Below are experts of layer 3 (counted from 0) of a mixture-of-experts language model. Rows are named router (the router's row for the expert), gate (a neuron's input weights, with its number), up (a neuron's input weights, with its number) and show model dimensions 240-319. Each number is 500 + 50 x the weight over its row's rms, rounded and kept within 0 to 999. Numbers have three digits each.
After each expert's rows: "comes after" lists some tokens at least twice as common just before its tokens as in all text. This comes from a sample of Wikipedia text that the model never trained on. Tokens count by the router's weight.

# expert 8
router:387435527442561450465413588457524469484475450461520527436481509474496480527546478515504471434365408479583441478461501453646536477574571568483460469447539514455506460578526511523536530470504482426569503586458460564512417587615443592544517478
gate11:496479395530517455464519460573566561486498489542555552578459577449565557500387539464465545512486507488536613486545544497485514503417486459474473560567462455560489485525504518503443544557511511468449447547405533393539495436392516576493543451
up11:487489465466478497442512481517497548473535467533545521544454548500532551551431508477477506546476433511566618491500546508494539453424554439497453514599487544572467459524506500513451461554544535429451472531441580436605472486424522600517525472
gate12:559527412481466464450544464513529466473469550495517523403561454372577574458444527349531485513446456427535503596514549493507546547476528480511464540562525518447523431578486514602467534584459562472418490428479454494437454584495544442502512496
up12:516475495549520497496503444487534574528549485551457428532491513565488424521560482587484510456555498549482485451511471486422490477525494527485531486490612410581555494441538463434545397505460340600586480567513489503544557490441468585477515545
gate13:562496430540452463449498505510479585425477535444528525554510485578462468471506562469549549443537519515462527595437458498488466593520438445468402541490544522528566468523511547548517498480554533420456605499432556461461423519462540580502517535
up13:454517533526550503524502472463529411487532527523493418465526543457554463543478428460557465516467476445491472457608518597482504399468521538466615505579395397515472489437462459394477469479489536521507408418561446514636491538519482398419528476
gate14:477460464517543507517553575565540565467554503490473525440503521510509525545532535509488422447461549455517446469374499557494420523522545548535509551512541602484494515452480470446591488445435485453552491465463579597545530507479461497408601577
up14:453462515481537497443463499537486495517482484518565384553464483532596499445442487532545530533469408527561517479504505577497450459502416530470496459525459437549490367511477560456479557528534465473527506549471419539381412504527510439523435570
gate15:528546512559479507527466444501526392428479504431439529494569555514503493453569474514483525527509471557513559543551575499400406501491527491496454495423496526520529392495524480499503520393560518506531569480500508454557552583466640589444463535
up15:477506521535511477527486479513475416469455493494435571505605525452459479432497492514498418536493496586451499540429555513452452517473516459467470476469447447565532415529517491491572516458555549454503541460486463503520495578558590608388473543
gate16:510549458568501556613508471488519475451502502485576590576437431423531423471510423524458521505509497509514497521484579493483464529495546536533571466516472509547511468468446551527471652504645569519531498543525510509405499439491553511541462470
up16:525512502479520530611499445394479491500488507445560627455494396511529361422509442590578513471541527493428460507461578472549443506550519515447516509519508467577557459498577563504480659490537592496576424494525475527474476487441531498530423532
gate17:498442451475602618484451580473529559505391460521465543532432411481514451543447462494472553458514516491543544500469454520565499503486480458461540558527513455444496500465506555508541561583426560476444487441551398473388486500446502452530539538
up17:535560571593468446439477494421473452483443527571441499527491513467475453527477542523562538475533578422473575429497459483474454494500476504419408549514526508451503487536464538532470589577425415389507510539616496526508574457515522408540459504
gate18:570544484601556452508437437441460492555569501529483522475513486529469475550454534484510513431515462517461497538511532393463567494482534451520477542416580497417493532412476545538448503532484470492494566551464484529448516589486494543572544415
up18:530493452519576451547483525481505526510504482533523570464520459541469495574456462487517450480478511492479482560550500467482599496523533479492504569435519509409492485438496486559457584410543557452508487548500472564498439614434505496529529420
gate19:554389481458512517557475471474518502546470394533497521397484525536449516480504492520468568429541498470507529404440548494477429587473649485567519496453513551521502505435532473560498489510510601492432607502496499530526494508436484484553545494
up19:413584454484517537447507512562534522476524567491474512573556490480562518520446440504606453553353501564475457583472526597508559425502377525471553520522527486534480507508409515444533532499537436533517498482481518389518536510597448551408480456
gate20:559560502553476530495492531503530499400468499438476567534540472574463531470490580492480492530499511550547516429539426566532387499599513565543529430561479513520563535483461448501441447474428504525444557607368634542489555486508597561488524479
up20:461436403437555458485438424584409600585563497595530376508478521497517494445517496488502504458478469466379520564444568482432554475425436481535464572457569536450487452467574533510523491536515465485532523439544410430527442472405461482464461511
gate21:457455539514455468566442478456581461609589550496511539579526319474450414456480491555545579505460534464508412566445446526513483492544576539484526493389503525362438474428462450596401497393570455551522445480509526548425430509506464474428470546
up21:512489519470570503462439534461492476549492567559508484442454452463547478595503422506500437440368444473565455544541419527536556514485537576543460468510549496491537478572477513440492484479451488651505472547551447551427537564468519490527494559
comes after: " the", " a", " for", " in", "s", " The"

# expert 15
router:513418504591448381476588515454529417499555537571496434528507580525564499529488438530494461461534460495428438499586446518460624525479458481450434463411491452472546496519376453543505385594507513503430483580584596458617527522447494438459572594
gate12:524527433356561462404472494462452513524488504508493577504457453494523490435533446487508459541496603509492501502535473498442548417400478525463520568522518454477568510534459481493525439435541457488542478506451479515456493477610515469471402560
up12:471498568543498526595552596516527499448501462523474458464606509474447467578458570522530573468545434485413561499478477610575486538569483526438477513522427615598436459486522533484410536515411604473487490539538512546569454482586557412525527496
gate13:528457427578498546482477530557508598522476541434476492536517515536483562402592590406396477486477431571556560506507495487480467559454457485472521496587534470551501406482558484559508512580447457484551488439512533533508546441574602527591421489
up13:472562547399464504474464438428434459552532442574603527495485487506423420602490437621597491451495521501456423438473466490509521495507537526527495483439516541489550547549449527449465545407540479484495607549556459489465511549499470455470563546
gate14:579548544514581484455485461559511528446535476563489491491632500507498488591478500586525577412551434534529562531485485485510400613566510451578577449513482523499467572525462497508522484565484399560528468436458362508611496451483552507461440497
up14:501529563468568474497464448562520552498476501501482498467596475561467502633447513547465543503527469563465575571444425494458493504541481503550512451561423537473458585557391531525484565515548458503522466417480396568587533531472501512509445509
gate15:500448484495452527458500509504406475564464470503577546570491529520538435549468415527441493439473507510508527404508425510533496489478460606507499478502372470460508543564418503418522554494495525522525503440495453455551446477573522456552529517
up15:482525560561482453563543430659433505528516504579523470495461429522598468612522580555482433483504497506485519466567484474418500453512446539433504487548559489495563461471495528450479491443485491517509470435480538607514466554483480420573464544
gate16:493505456491516563609543522505544514510420408412476466572563471509500582504531489479545447535501500486450494520522512533376507522535582549441530518480519498521488528447494496462502486447452465538501543540477432440517479501483460472459485479
up16:485424457497497589542580472549524467514501456428456492522538488476501579503539460454597503477533493475452486612519454504415497546491594539445518483510543405469491520477444525403480498502435413563489499458476447393524420521475438475469543480
gate17:484609547491525561539430552491482564533418485587439473448491496602525525379405499493538474522550513480463523556575574513528486535536489460494508519528492549535515540542503545442447558515509442516553504453558473497525486474525530458639558487
up17:501381498476460463559523369479528401562535472468562478550514455516484462561585456415468467521455462543436505462519526552443457488518518497550583483533460368474476430483589462548516436410554587509542523505486540555467507490475513485407521544
gate18:593514612465474497567511512449543529592503427497511461527467444496499550582387509465516415601494424528488474433474460482410471421566514511496503499497414585515419450452458435506572477524491443478581440546550617490535558507564521482419526559
up18:436541526480527460446551543517501412471508447547446399435483536524469525468486493476508497468494439531459481462520531463477428499479527420573537506426499436437569455453490497463495453510474463487494456488476473409526486405467502491421407507
gate19:507546559407462502527554545474495528523522423459489511526528540525484437411452512506423495537560489462461509524446555555506544527517494483447442550580452483512491547557572527543440430473566483436533511583501522578503486538588508484520635549
up19:438475413488507521573467508512509483487526487569460510502553515523571525531520473519512509466489470510542571510549441459514495439454537570555519456562465538475492542460508456453397489516486556584466516465462518434525517490427496535561402523
gate20:533548493543531527494551510448513453518483512541491367550637503442466537531424425467433464503549520439541515476542474488459524580525461569442550571491447530461474477493480483467504501511514547483455504514531393523564432517599495432508549469
up20:467478453508389459559554505502548568484489490507600495532573483503478511404521483516521449519485433435453510523462438644444481595603469493527479436544483503481583504505516442491460455406513463533450536440470528490546507481488518611585509515
gate21:522478455496554448543539562534483626527534399488536460581483527460477516491487539378526489493526460469457524568423467515503513626438631477558482489534536483440459437476485530519475566521515576409515532549444464521366418464367450582496513561
up21:512475405441504457541562509384483418534413510535564550569504534450499514487509490406479446528473488485470564533507465529499522543483504525486481484513444461455501473569498451515485559506480561437442457513408501495388335566461480558460487519
gate22:494565450485525585549505529438433504492521495435477514616500582589487582450550503479510516549531515461576493478521601482552535521426401465515560557471507552518532487492480517457430529398521612501559535475483477554464574443589535482494527542
up22:505369504493490435452556500530563454511464486581514437416508467453545364521425486498481454508411502458498484500455484500460464447553531510469435441541519476513488499524534529537537476626480447429427459529509517474527385522471423570467433428
comes after: "0", "1", "9", "8", "5", "2"

# expert 11
router:544471490534471474483400496570521476491494482552540506478531365422619471423540442500531432438609506491463425520538520443510394494476513545500476504484494558470519484484510442570445492483413481530485520547487484584490533488460440555490480473
gate12:591581419526474503455410442522429480535534510500521515467420470463538525436535425451591505457513552492436469527619542546535488554456465499600536486452489487515473469535554550454526508607420507524538468490536503504449434552547522565478451482
up12:441522536517426505564576559536495433432516480436538451529522598451508490543490539653412471561479495554487547493427491490418472479521502514453531457538507503446480510459449522506510552404609521511415536424467479500506577511496494493521533517
gate13:525511454534509513507563437614543450487439561467522475502515478466522369461421529467565509502420548415470486565584476591555430514453395473501459534553522530408505486444449496471536414507539462474539454415467569460495524543507503551482445478
up13:486440654475553534576457518533521517545490385506390481497488557520488531587404529619520503534469517430544479422390474483536541458481555457423486515472484457571537579485511505487473527583475521545514483533574480554552535534493590436497508553
gate14:512415584500463546500453394423493446522523509577498544512543518500597440552430477430489541502479487442467631547561436554584604485490505533469510491574519424456506521502435471564502523495505507490467466418485549480480440428456445489467543560
up14:517402548487609456463472567445456535472545474491452552408524501430453427565557439454545518478485474567409419564472388519544509503515494583558488479515444489537548533553481447499494475514470498485491477446516513479375451563534489618471468491
gate15:553459550467502546455497472558575422433484522521463530541497485606537520529482478476508490445476475452456462553470540489522559541482462561427529528482440562414457522420419434473509491512436558531517559550526444559464503567491415488515609553
up15:524389490464487505499548512480553389451510589526462548548422512508557457522484451503518457435523542464450510559472482483507598491512453551453480526538496534438444505466504409561527455498524512532533467543506481517463433537472493568552518502
gate16:446515514531516474570491575471475530463558399389435528524485516478454398474513456620521488507486510570564465589414559417435424510542477427462569505541526448494439533561519595452472503424564569510487424490525555478579588470507449547493489492
up16:434581470546533400568471577468437451540518463508417560513529518468436399494539398637541499486556561554503499501443472488421409525528441531466565536501452400420437594569575527401482500444523523506425463530493443529492550495480449546543498572
gate17:498490527511477441467568630528453526558578501440469521569565559575455500490416496607576553450546467456531494440503528506497620546427524485405549547592491518512497577565418542432561485457528516521420473438557482552440468562491531458486484423
up17:507464474519519437485524547536513488409529502436453442549603508573548528456438491491590432497488463452424441480538586511513535553449569445461536517572453493473544531536507455426527408425411503513340421367596559532544490581520581450509429411
gate18:548456511615512526500461376591568461435500558460570449439572400582509492510479509535483464512447444487504501396598534495534456508478566590463616492493506577435469456482551514553457501528438571462528431587503519489420562545405485406541491448
up18:354590521479476524432485489598403580534594558498520481489562421472406480396501470433584532494574487507551511503378479500448482444553499533465474475474461416547534519523397540453569510492540432470469526520442516539460475443474509438494507521
gate19:534494512449581574485432572469436477518569446446514449549501438528496449552428453513544447394533569468463581473543550495460381469400541475518488460564450539410467544487444568535449598587475482440427428460400578534419544498529520495466480541
up19:501494489496500472581421459595511470484467459493528488478400478544511557528515521390605478428435451459433443552453523546492382516481400587530515482520504479410480468412403537491495562595484484560412505466498429519526587422413476500519549481
gate20:487565446483632445523459492521467541442532528448483503529449451614478420461569507580514495549421590569499413517538412441602524475463439461488485510544490525489503580569427470503568494475601471488519521415547462463467606552512521510456491517
up20:485547468538552449502456588539491509440539513498558400447466450502501455533540583589459464508450527531565448538415434449551581449561501561524534561540536514552509527515450514478551487496630435487553488455496513544470556391474461537483443507
gate21:452564540478557534513546456564496475440477574489503499374508521496394564452489496541571539468423567457411528390533545538410593453503482487462557635505398535520537456548466455423557570465387580508410535489534538566458518450606539424487406526
up21:494468572468436474583489425538505460499458483500462495500508492456466541431570554521465505479438497455534493489511522539397497581494524568518491548451574485356515512444476475598472453527508587504591628617528525469463475492343470394472519525
gate22:485469509547536462457481488491535445412425497465455513528475480537541470511553461492471565571470415495448467453522470449491463515546597476539552411464504498503461497519450455495461531548589367482462508533534477526595506553480507500530529570
up22:387441454450461488478535510498529446521457495521572529556507465560450377543492499509519534565477385469358503524561534542490540629459576465534590419490522491481444450538436486472463490492585473415477444497514506540492476473520508491595563511
comes after: " |", "–", " to", ";", " was", " part"

# expert 13
router:544565484528562459497535501468581511566436457410434491569514431481434503503503467530528426456560513436488488515506551509509521508412456535489419531494467482460505493434448381518493587520486486455508408464617565503479556497491472552460425475
gate12:451548429423523379478557436567469523541554459525479443496462512501569556477442584537478547539458510521574502553524412557549394468479510481475505393595470397473403572397563497480428477501512430528502494536506580479465603509525563434485506514
up12:494513520539423480431461553503516457530465485555543466485559509480536552491530455449490455474444530526424492527435484485443524522438480493480485558482515500552527443485458486391644440540438549498541446491591506590524474482507481487440507486
gate13:538486511459550493432531419442485511495680488507481501534485512470446477454536545460471533550471595474466509516544539476506519540435506491522498609411510539516572471527521484458523590396480541470536648422438547440509527484450551528550541462
up13:483569504508469548572425489558506430506343539438486525567509538553483468499478475528486513452478495531502497591467436496439428520591417567506532424556507378551494493483510516545475443603550515499432409534502462473540486523559470534427420557
gate14:427481440581484420521492499510420539477545458576463415546463429540444470492562421567509513454511448509475573480401505439552486601544559540513440499537495479479567504469455529506584493409528547546463528642471476622492476559522520461533499577
up14:551576490451517528474449497417483465505484500440547620472521528550532543449480541478518449494529620514521422557588624515456520380448467456503591522400498544562375533532580486493442543576502496457590446380451520401543534438460435498479545442
gate15:528464466534514443564483517574452580514583393500487437505491492525486354556538441501498540558525457450527464520539496543582447519508583444540506325490476508527414558480542563463491451486398451564504446541463514530476460611561577420499484463
up15:508407505505570476511488433567515626504544455469500462467526521512510412585514443506548489555464498513532446522594528627526426546560534421527474382552522484439404466504496452520449460464383501600515414459441502503497477597543509443530477511
gate16:431480363535449562443482510517490448489457485487548467550558435502572497530533458472526417514468561431588538565424542377479462421550489459544537344422611509515420440491540468406469414452544437537575625527422547490528475451511500496527494354
up16:580453495569493512471427426585445494506470476558497554469463422529531520490498452468437504530559471488579511475479576454499525528398504405478452500557472431508520495520499572517619463540489451523516492500487536498449455571457582452530436503
gate17:539355424544609549485507487484441417569500475499514514506495448467479445431518473496491492488407507548509488463416570525500442469534464468452563593541530499434500586438517495474590480482471433584519588422450479548420616462364518419447497482
up17:588435478534637543514493587499476403514579459577514500456438426476456427416465438454472496510447466497495508486393557548567501489548506491489530564505454468482557605398532471472515530482418408512556506358474501555502495462411542472455557420
gate18:521598474462523479476423481522522556591465451566394402555519405516519495542466446427474493600552550529510476491535515464483478487447589437558504498544429443511484475472455510490401534514382533479517498433468437458404491588408542577474548469
up18:483528454541488460527458587519502600484508574528475439484490470455502491503516584554454519503546519514468614476482481510525570514611481466537422541466474502493507494502542584546435544493442461477469483511483421460427527570474493528500567492
gate19:517523525477466571476566513545483469373496491483595483555456426491380469509525551585453508463381523510444385504504491460458440619529553467514591459460459444518458502572544512437501488340503550421564542401445498433351521507503518511561434444
up19:492541516472506481446414580436484532699571507468481551488458481522595478415514399376496515521602465561533606486502501569486543457461506549461485492569597509494561412449458457549440520602491459637458430555519475567611530542472473558471543553
gate20:545472523529451588525454542551515608634537536506421555499458407548513422558548463531533533514542577388630385506497549495436575508535583566454527484502499592509518513475517516493447512509442468562581524488556509561391584532472486405512476430
up20:454524431470505417495618481472462454368509452508506455526557508481487537473492500477421465635533463495427487427461558494555482390529473471548534505521443490509430427486540537447524491481453515455555461469468568532573497496584529495476504511
gate21:536514575503443515418526493515500485517561493368538424488559529522512567401520501553498562536580587413464584545420517536576469465468589510456488538489493504648489544500618439560406414434496453517545504487543510497531495386527458438602561488
up21:500486475346527531497564494421601464399471518462528527445613595528539581513541522425464430586492500479531530563500501587534530514458499433527515433477418484482487498558534502476420506406468521453484551558584489495557528514443540433450488473
gate22:440540463549456568583479483493543447448536527531487547489558436506547483458571561433564588586502489449494535527540490414441609498494485551507525564578563522427538490511487470410535522471471542495598530469515446556407545553407504429466476564
up22:548552518464429499547474470493506472464488477528538492513501426587532467522527544450519515437517599470431604484581449404473525508460502470466485527515444561445529456538446489474543529583554516507516537451498483481558450501455553408418491594
comes after: "\n", "|", ".", "-", " \"", "=="

# expert 14
router:525525470552455446586439502425433519572529483518433565411498426483493513493513526579496548470540561591465543483526417537508554455561539536527472578524550509469572519507469496592479502539549500500545455511584536446537397483523573510606520537
gate12:601500471478546547576466509390516505487378440523583496530523359465560434552558444387496463518541605439556493420538530528544557470511518510459563397580457458488442470477492484527544490442489557533479487475524447518495483467544525501586465475
up12:494488519484511491463536472539587495476497509462475429601494522447458482470499573493360565597538539457502542464516504433441540485514470469476485530460521435495494482465490495564509515518479500457469565535501507499419527551428551500468473368
gate13:551586490429522446511458474519515454497493560394490517454375526418406603419490454518541490517629503437419575549420542341508450473513582457505553550493467433446477537436471555548506637519386506456564518503512545523507434519462471507529411544
up13:447469474551483489559476469530485474454490524569513592451412528485521398477501592537535499542545483441494470570410390492479477495468440542510502411470630463638517480453461567495591416499506451469502454468406478530454526501447477445504533476
gate14:504483502444544539488509475494568617474512453484569431465504442521557463487526447479436504508505535452560448510506558491509489461429528554461517537505350485585494510494558512502441424440519490514545497477513624530411525521498455530522521596
up14:535504450427566505508454467483628567439502466486559463435465467530532439505526493445434480494535569475503467506446502470522521536480574644502551523448441447564495481460512544496495456450518490556606478436564619505434482537478472563511516567
gate15:581515547465512517447556562491500518540498442540524407511617506581497540434530477441443479452583533539552476560498435562469492553434400403550437451581478519630564496491583513440478414352569486541552510397486605453499513458578573473453480527
up15:485426516523490552483437493610517466497491582401452539475507509470470406500409507597481531493544495493515549461451478413485461523483563585422517496505537471420442477509404500534559521569451569494489516529519441509537453553430427476506454472
gate16:525419489555585481511483477432499359495544556511505534555542506475542552441507537380413525512535569559650476515488481506483460474519512396572531485528558514463460510450552441515507450507515474535532540540434455547543449484462509395469463542
up16:512495523554433517456452506437528526474458548518523573528453564415384402510479466533483540509483553521503469421413460526494443498481541542448527519556392431359482453535411533497549471533521451538533630543524508578492379505490517556534393463
gate17:598523492498466590523531427525454490486470505430597438565509551480495522492550425500493512581476541405549542503575577537449534395489494618530453543530525504440531528571450461499467535563530434474558491491487422529462519515537432532497440548
up17:559464487494467481565549516460513483545536563453545469450481513312479525530597442540392512540427489418532525423520588482475489447530517587468497475542467410472465584535478463559479569575446412544495464527511522583458484609505450472532393507
gate18:500495419479485480416510513527461430560466499613449432506572579511511575460441532480520400410452511526612526485557568553544514427437442548598529500573480415549478532477489595485625470431495461481490575561472426452554436472467552535444469533
up18:539493487559568542479463525515515455505521525598473476482487492494554483590481577482562478456491446495526528494588465468492558446452488558573553463597585498491499434434409571525498490539567473470511476576554464490443410418478510599472507570
gate19:492487500624472477462463492542480506490586547487500491453526538402498483462507516459458506556479472535494515576486527449478523458411524532572463538533501461442554405549587429513471488536490446489446576622524430500486470479405513591420521514
up19:507396484582524573472494410566478491456513451479476510539511515530479480526527491532489500566473519488507572506493432482626548527476559582504517535506483556465542453493571400524586595541540576474413516564431519453558600465547587445500528550
gate20:460443471445529522542565482475569568511451492633409544470521548533536527530464492461447619591473516536573512540498474618459487455468529497470516522459467553533524482539552437446470560558465508500472499497530522530525490582422568357452494595
up20:539514550581482517492494512539494466520521494341495474573569485474427434421499441541493441427489545491478434400501479497535484499510429549471484502544545419414533563518446519557565514442567455466545490496476406498462466464524453570548508460
gate21:519521529511614529551502507530469523556402500530491414583531485477483532490452532505456515444491564457540539470500503564601475493403492505386520529514484488562530511559445427475498469569494634462522556499416519448599624501519555548438552546
up21:486432507464503506507442404479509565474468601460531524505433492473495497570548501466496577535359461529601616461490373577560487483506543536400572501576555510495498527506404438509515493576431566543490460482451464546450450530467474465498550579
gate22:489393411494543547494481556534460543499496452450497459591518487403449498458523390442469520429473631434524460473506452448550517360494517542477571469450496515472497498444450510494536485487551438589487453410530437548493443529391590492506504474
up22:485468553533496563444534615501464563448527459480493581556537579442505483517542460445483544446412424439470389488547556448458430381496475528446557508510467500486544628505404478477538519520543553503471595468470414470534437518495574536477511489
comes after: "\n", "==", "===", " such", " ==", ";"

# expert 5
router:571413471343472468527476495522540521498562501522508508547548432433519547466484479590487550503507582454473428509496589542510508478482479524476439530499576479562485448513551569502586468541500448637594551476457490584492520573519434557499464485
gate12:486554542554512407453528398512508580440513482401429475512495525473476522510553545441488505473471524538530518558449497452474469585451526474450516415482443508480583456494540496478457507581469561468518434464493540460437368417395569470477435552
up12:521471521494495620462511453536557449572562526551571488413446542492561558501446514537451447533520513489487534515541491498486569424494473494515524557507562530523418549529412501529497551430475410484447603536534460470508655587565403517562537370
gate13:492562545491557499497498418564549553533503564563485533456523456501572515593530545491496512558580532590554455421392570440522542538469439464525586455565392460555613520549532450497491459482517480541498462445459440440476489481452439512427591531
up13:477520556473539487466525495529537489503486475523472514467561451496591473572478517474504507569546522584536524386441605459506477515523403517497599507570383536502542511565566449444479459481465460484492434411473464500564500467538490512452501520
gate14:533439511482495515474505421434510512564504550444432433548488533487445510570533423507466532384450563500597442468507512497415532568560404512498533406481509530496548520488466495543566554503491478458537528509596480489499465455532450604539520455
up14:466602483462512461598534436563533521419547513593520553459503436495486556478482557556529533533490518569506565585394479458493571473453507495506586496539558433573445459441573493487463462443503477573434514543470520481498465494488481421467469539
gate15:499404416445479538508501452571470466460477599584495438524556407525446419476528468554508508490509537557522528488510531486525438550529471502551571479429482385524583514492521535492507528514466539486510658465481491468481532445399467504503589515
up15:448563440584603461464539489425546481457457496406457561475562593532467566502400491386527514605517542476478506529507544465528471557522550517517492477530441539496447629522532399443451504530539555546444483514484543527503451605541457470532444460
gate16:474435455498556573565396518490449479596443504529457489558472473506434512517460494436483511495476543482535428535457518486506516451512515525484485510509464501457528368536517512511434588523463548470470576529446532563396573458463481530485349511
up16:493473443485495570563461479417506488490466538520480533562466499528407530559490494512456529493513533496476395560451586494563514450468513547503535461505474505477536472540529514527483565550505514507495605484515544476422539509444460545476397475
gate17:479465586512457459498472501492575411515485540446503383566579421437506566479532541514437550517435579651524538512486572511543541592519514428495549487508525435455555454565567531485402467521497474574486503400505435461537456461545524513503545513
up17:476449481549491501422511472681561546521545486489506399562527507513498502453504450580472415472456433577517510557568433486581491538485447411449521588582500439555516455473518538444480442517517594476576516422457516495498493572561462533499473424
gate18:438538589551530480481512449458443528498423482393380444530527467540499517438490474384492469515570529526486490497455476508562507500372433418444576412476522498456445508532501494469510531572535537456522499529548480417530496504483513559507436443
up18:537451487439402480510555538554528498514580515586587538504493480487506521512532494543563546536462458518567542537474533450430452549605540528530503544557431463574530498447461564470423410420560483542478464484507515504503530488530473466458553503
gate19:495552553543417637483583356665511432517517488442493451571481528510478451612506530517509531459551489493443583462544481468463458510426479453512528558577559479447616474511516509431479573547549470429468483532446500484400551419474535490519464566
up19:484533571518499533549556467620539548509533449524444502611548522446514533520503459449556606499548481438459494481480514501505454482503389507424465495508520444538519531464447510436453518505472437531481462530444492495508514497497590430564416633
gate20:478480529484562503435462485531548518511541463528440551457472443570532523439542481435491515446546523598512495474424446459407535493465544556519498585417448427542579514430413485451529497459506522468465506522452528512480475508466451549363500612
up20:488496543542456468496488510535421490535432478456561453543446491527562503572520454598525437476480432552469564554563536558529426492483563487433494496560573539469444521506511569522507506511473533525593529426533429433497567422463547518658521421
gate21:495459481403487420435497502526509599473561522536392526599477486436473465441506489514474624459531521479421522429519536540418493519497524419521416518436454432545508422479468537521554588544449520462539595539559483386510482461586472511420496488
up21:488502533447455535472497505459533536458519557580545476544450539457587394524435502575440533472487550432496516448502450573429457594544505509555486532548538462555454486487500499459468468539420533438533551401565484448480501462525530546482503516
gate22:547465456499512517526526460546480472518465571547473296435496503511518549512536596541426567526536524453571492647445468561459453521461482466631555569496483459487515480512547459507482512486509461511452458470405547447503459545483563476505454538
up22:534495522461523562488383531444476442524501557481550493457494502480472534588493519509446486522457536446596519477474519578407505474462520515571523570455521530540501538573490497556527571540500469508532571416401517488554551413560546420527466567
comes after: " |", ".", ")", " he", " He", "|---|---|---|---|"

# expert 9
router:418463451424468570514536520487591557587537498499487529432485517485492519445520483452544529494509571539447471453529460538510471553597475509553481565417459481418556571626528475500496535537466485476520589529439448501469520545548429558488465531
gate11:591548577520516461499600493494564542461480471521521583526451419517512411386544452459512487401543456584524542474495469511508567538505563453625561492490502418593513501543525409487587544452459521490414531380532443416482457370490452515505496535
up11:478380522526499565507451458534487462568451453420552455502550473430519536516451522437421475545525486459488569539457583519500517468472488509399454522478514545447441549450502558465406509498533489416607565611519540472506573594477593529502470445
gate12:526496549556396511485482521534513547574483498607485460465485564502608521409467505511462483470483477454535500482540467567531485555470443415550419550497528577556434512489468559562485460516448388477392531469480503455610521505448598484427450464
up12:476391430432441466420490499510535525529520487497510430607551473511474535434510501427468540502439480555510536477580495458516584527491545431566462493514517394474556514495538435475587520450432472498377475498483469488351482473495477484459468558
gate13:522527558529586486483539591467495428508578453455534641462476478499491577459401502454484530421553644538556530368447536482531442459519512498437500550447446471526495561473456513517525601515442555505438537511492498527576421516399442465498474507
up13:495485564486504567499456496512519409622517479507484504486517414544538437439534519532484595546536530502532500432556582521527557507573490567503555641395543580512510631553622410507548457509460489420488574592488513504534483479458541480516566582
gate14:496555494436476483462600400548479476465468582493476484478506564466436446510529546513529518562519533532558457633528548528521451470566568495551460476596534448394491569563517439516478472506495529424579487434539512451538586516481442587534448471
up14:507512507559488567588479521465516539541518516478463511543423420529492497497558455510454449433482450478487537420500516460447557582520550480471549504431567579558512414494484554454503480462463460591432479516514468495440523492451518483468478542
gate15:524477521481538451605548499519507473504512580541475415470514523357549466515499495439517513460458510509530538447416445609469473503542518558548524339563501493481516512526525510451438439492526463511560493349553506524530502537450521525482462528
up15:554480544505509567585403515478586497534489505493476469533575478579536444445544531496519495548529541440529414468502564597411396593468547465457515529425546500480484562563452451533465493478430534484513501511533435389530508494485450405405517531
gate16:495506510433569509445530467570533486423476586522480491528540487534425507451513550455571611513489479525436475557526416530508541378496550522470539508445535505497512370481487446471551449489519486533491479414442543481530492412473486544462546518
up16:445534520666393500420430514434469442512562485526524446512473463436489534556438402549441493429445475487501547416372500492494462441622444560528467496564555581555474515469525465421544513433568457520540484498545475548575461532547483565565447526
gate17:511558486394547549467523556510525539499495476503525467515463521475511467495485546538548479580543464437518501608502529435465511464543540510459453478468530495454460537446576428398430462482521524462581562566496556418507583448522487624473450425
up17:490424488529443394505504490482469484488430502476486489503508463544539559473534472549560574446475559604517399448472422532462480528535461494539537519550470491494493480512447533546572575537550467554463443416520460491471515541522510451500431478
gate18:471503562522495505530520496558529365466464473409522520591531423486593637454463458529495530521502515546510536460535465488516534438536456479536486504609441376509497504501477554459498443483492417568530542535460525448487528440510550519555609589
up18:493467471523510520528519422512533453479529430459560558543570431548529510470524456410407492520494529515490525577565465556562530507534450382500549454482473449546493505498489511492504433499424509479569526424512560417540416435542518377645575441
gate19:487613516487465514478523438551444514516510478509522449540480533560469487599469533547480553449540555475563600502610533536564528455502509610537554459530397522459590561485545437454501488616550569397466463531547520435567540501516522469517537621
up19:552385475485531515511488626453496469483551514518537519471521467517578503432472496422536417554450506507459446541397454431521491505549486404514466449495575469495398431473518589495455515411500422570611476545478494624509456421417504506533501454
gate20:536502540477539559553401459390557413465522451439489415504543503504490504414530482594363622554402430476464504460532526528489425530470580495535544558482508514520440566548473472522564488556502516462524461390498487516597560470608529411492519535
up20:539561438533438467454429449493513434466526532427413553506420506578391506490668584546537537484493524547439579514503524584555482464488514532418488536515488496470496567479512483529524513430473529478477459591591610583485428443524493501507571484
gate21:543459451489561554606419516565574532485447410527454505540498483634482451459490506479471469570578520484532583508445515467524484495446439570443439515532509489461564504593442458522520566482463513502600511524472521519457485470445454395521509462
up21:464529587553423548472554456494407551462491398551547553510449519483463514542516571499444554480418445438444531480556431467534545532479508407400491540390455570541461458377513520540403567493480547466474492514483440553571505454502529492453572462
comes after: " the", " The", "-", " a", "The", " A"